python train.py --activation="gelu" --router_score="sigmoid" --balance_loss=0.00229 --router_logit_norm=1.5 --init_std_router=0.0198 --tie_embeddings=false --lr=0.0021 --beta1=0.95 --beta2=0.99 --steps=7162
Below are experts of layer 9 (counted from 0) of a mixture-of-experts language model. Rows are named router (the router's row for the expert), up (a neuron's input weights, with its number) and show model dimensions 400-479. Each number is 500 + 40 x the weight over its row's rms, rounded and kept within 0 to 999. Numbers have three digits each.
After each expert's rows: "gets" lists some tokens that make up at least twice as much of what it gets as of all text. This comes from a sample of Wikipedia text that the model never trained on. Tokens count by the router's weight.

# expert 8
router:455525513529489560537561525508470475456500508466503554487442514525479515467458490450496520494484513448497499554508507465513485504472492421470557532499500504478552437531534447459509518584556435519549515452439451504506527406491538450449538626
up0:477539511445512515516503584524462541489469495548583548545450465498505407543449485451554617561514513489495478452572479514473497465567414514560501487525595564572482535465549410531522562538573469498562485492476508542490538467457517421502527558
gets: "\n", "\n\n", " \"", "  ", "\"", "\n "

# expert 37
router:509483459485506540472531476535464531474496562500576593544552458508469511498446494482450514496540471462496496482456555535464550510567472477492531459468467494454478440450450498533500499499485531537546443417441503459479537405475568480483467513
up0:494485482506502508495546540505562549497492549600457448516572469481517518456466500464495557436499550507472486562449492488478532469516539565441498523552588522465481562481497523488439502446498572480465518504520461484565562366571469481489474485
gets: "'", " |", "na", "ta", "da", "ia"

# expert 38
router:409545545511454575484528502489480486453524525459481524490464479507507555491415503456505494458512527422495470514482561429489551546479530459439513545527504528439548465524479433460507512560574418531530469481479486503495546456474570477467470540
up0:498477520515470441450503433527521457485437520468488499512500480416505546485488477520560440473461466554527477473446535456505552581556536487495492516519517528561505513523500559516507472468515551464449472516523531488521539510405472511573541566
gets: " 1", " 2", " 3", "0", " 4", " 6"

# expert 18
router:446525516509489529485508490520460437498496550477503519467480493477531469502454500494490466482520525428565485500503560448485473559467552498411535499531502538411557470504470423429547499562528434517561509477520422493477557475497572457425502539
up0:516542481512436485485534477497502503489453495540502486503518476443498492494451509501528467556470516532516569453463516445452500504461564479478535548521433549504379561580481442496572537579499587505482446520444502513412487535454460535558493467
gets: "=", "  ", "ti", " =", "ort", "ss"

# expert 60
router:481451507516469486498491464527521529425458557525466528493544466477517508512531526430465585449555493490456477461491535534492522492471594480486530544401512475443502416523498530510485528519535502501492468531547516456526450465457487556524476515
up0:490472479447483462468471498530528478494544463479502561513505487459488566488621477526489562465464524493460421453599461426448531458512566533560499605394481487498502481590531522543529528502450556454451471463542484437504487549529515562553456468
gets: " =", " and", " 0", " No", " 7", " 4"

# expert 31
router:461566491520548470592445416504493557474454549435533474494571524494567469546511494479534518519495429471572471526504514573392563464540537452537481512461505492416517585460500604506460517458489529490486492441497555492547503448486508534491443465
up0:470503467492567498449570527577509495548599459578551577513569494490528457433571541490507541464476521536446508488515546503510486464559531524455478544535490526532490514532502471520407449491449530458509450464483476442428561465446467485563484525
gets: " and", " of", " in", " 0", " with", "ing"

# expert 45
router:554528443544415466523457542530540464546536511537394542525483566478509447528590517545525590549497471532461534517507457483541457470486494512442431539510464495585476597509457494493495463545476478526514510546491501580509462604469494466465461447
up0:480524478522546490467569541553513470472489493502490522531493444549519489507519523502517460488519532509537499531539564496511516505559516488464508513473505432501396507477447446474498564524475408488495402530499470519562492512498486492584458490
gets: " the", " a", " of", "ing", "ed", " Lu"

# expert 44
router:448511506535430569448544555540453437456506559477475556484481548427553497501449531476521496465504488381513473526480544420476498497476533421443557470550492489446580460494443474405482535587528485515528499467523410471464560456495558470472489591
up0:473569526491507525524526479551436493418503508524483562545549465522556485477465523520502470562486500477471437596520448440485530502510390511517466407512510488395467493439489519524437489501498517467525549534544474456517515440499524514581458435
gets: "=", "\n\n", " =", ")", " /", " 3"

# expert 5
router:476543587597497490507512476492536515545485512492447444548528473487497478499448483429561473465515504535520506522484586479509509497550449488460536511450407491545474523488513513533560530501498487465521470471497554510519456496546552500519459505
up0:518550515553525486497552539515499511423477533526384432482498510515523485492503521418494532528487475497497507435471487475472554555465430499497496432523514526438460523512551528457524532474521510526576497472502574515529452536516441446566490474
gets: " the", "al", " new", "ic", "ing", "ive"

# expert 3
router:527472491547550487477509438558511567446509473481471509479529528402581519534527515522512457466481490483505490463605522484461549508559429460516599521502477537535475549472414453501497510504466484470558523462446494446489520473572486414580555480
up0:465484515479430503496498552462458524470519520473481491436455496447547512493457497478449522492526515509466486513533492518533509513504494536459461498440531433533470499520490521508524498472449550462571541495449520474507517448479475551511611525
gets: " |", " by", "|", ":", " is", " was"

# expert 54
router:488519520479529511469514492505559516506511537475548505535474530495534501568484463503508461466466480455503521446512535500497446524486471564435467499472460409467459523475435450492511553548519501511556524453536460493529501523531527542481414447
up0:495467443548572498443421461569572498444454497537545512506491604534457468523564512517569474490499448458452508498529460509497523512523574543525537517479542510551410490563454527499481559504435521487542504463459427518551509489606557563519549502
gets: " (", " |", "'", ";", ":", "N"

# expert 40
router:460490518495531577460499518532444465453521531456482475399455520513507493497461528551481449465513501478550475525467492441458480520505513445502502483520472488434586424543432474457545517569491490553537466467482441477486540450441569456445519562
up0:525429539464570554428501475536423517528556499491461527465451500493519537532455523529522478512539508573469462498529468483543502465499466483468473539583507556478445552488465494547439482519514508465538539541532527513425475487454476551460519445
gets: "\n", " the", "  ", " The", " an", "The"

# expert 58
router:505474442530438457504489478512586530479505531521470483561449481521535533480466494490413444371467453496479427548505514503460583494476543463513440497460541470558489467489460549541445432463595556526551504523436413426436513484486502472527476484
up0:474463486512402500519495506405573520473529510499593527543466562463481508505483455524530472462557455555516470511434492537484519521489527583473472455479524540475472490496528539499607433405499447503462494465482440446468503478479496536629517516
gets: " with", " by", " and", "ed", " of", " under"

# expert 20
router:559468472469540460514477502493528523554433542518483463423530504540444440482489460487497471575507528572456420464465489499499421476526496428477461442465472523495538540520529525531504512537486515547462492599608514481434465555554448518577540521
up0:493489522509549522549483466497544561489475503507449498472480512487545594586485431486482494488506527506491542450359521455503483428502481564462512544475457504544545515508530561503571498487470434530554471464505469489454516589485451533484499511
gets: " the", "A", " a", " D", " A", "  "

# expert 4
router:425478509482514489494490509432508438487472557442505529406506522532413464386432532416439500506465496563486485498502519506480516522540487571509505445516489501502550444509513476496505542509492510450498529413454439477466453489567548462516464540
up0:464526555483522515576488496539458527435540494529473554530504459472468464448476534543461512621450522435475537483581499535421542489548533466510550479512446514459514470526506533504591521531488550503519517476570517439420481480524535477552551497
gets: "ed", " and", " or", "ing", "d", " as"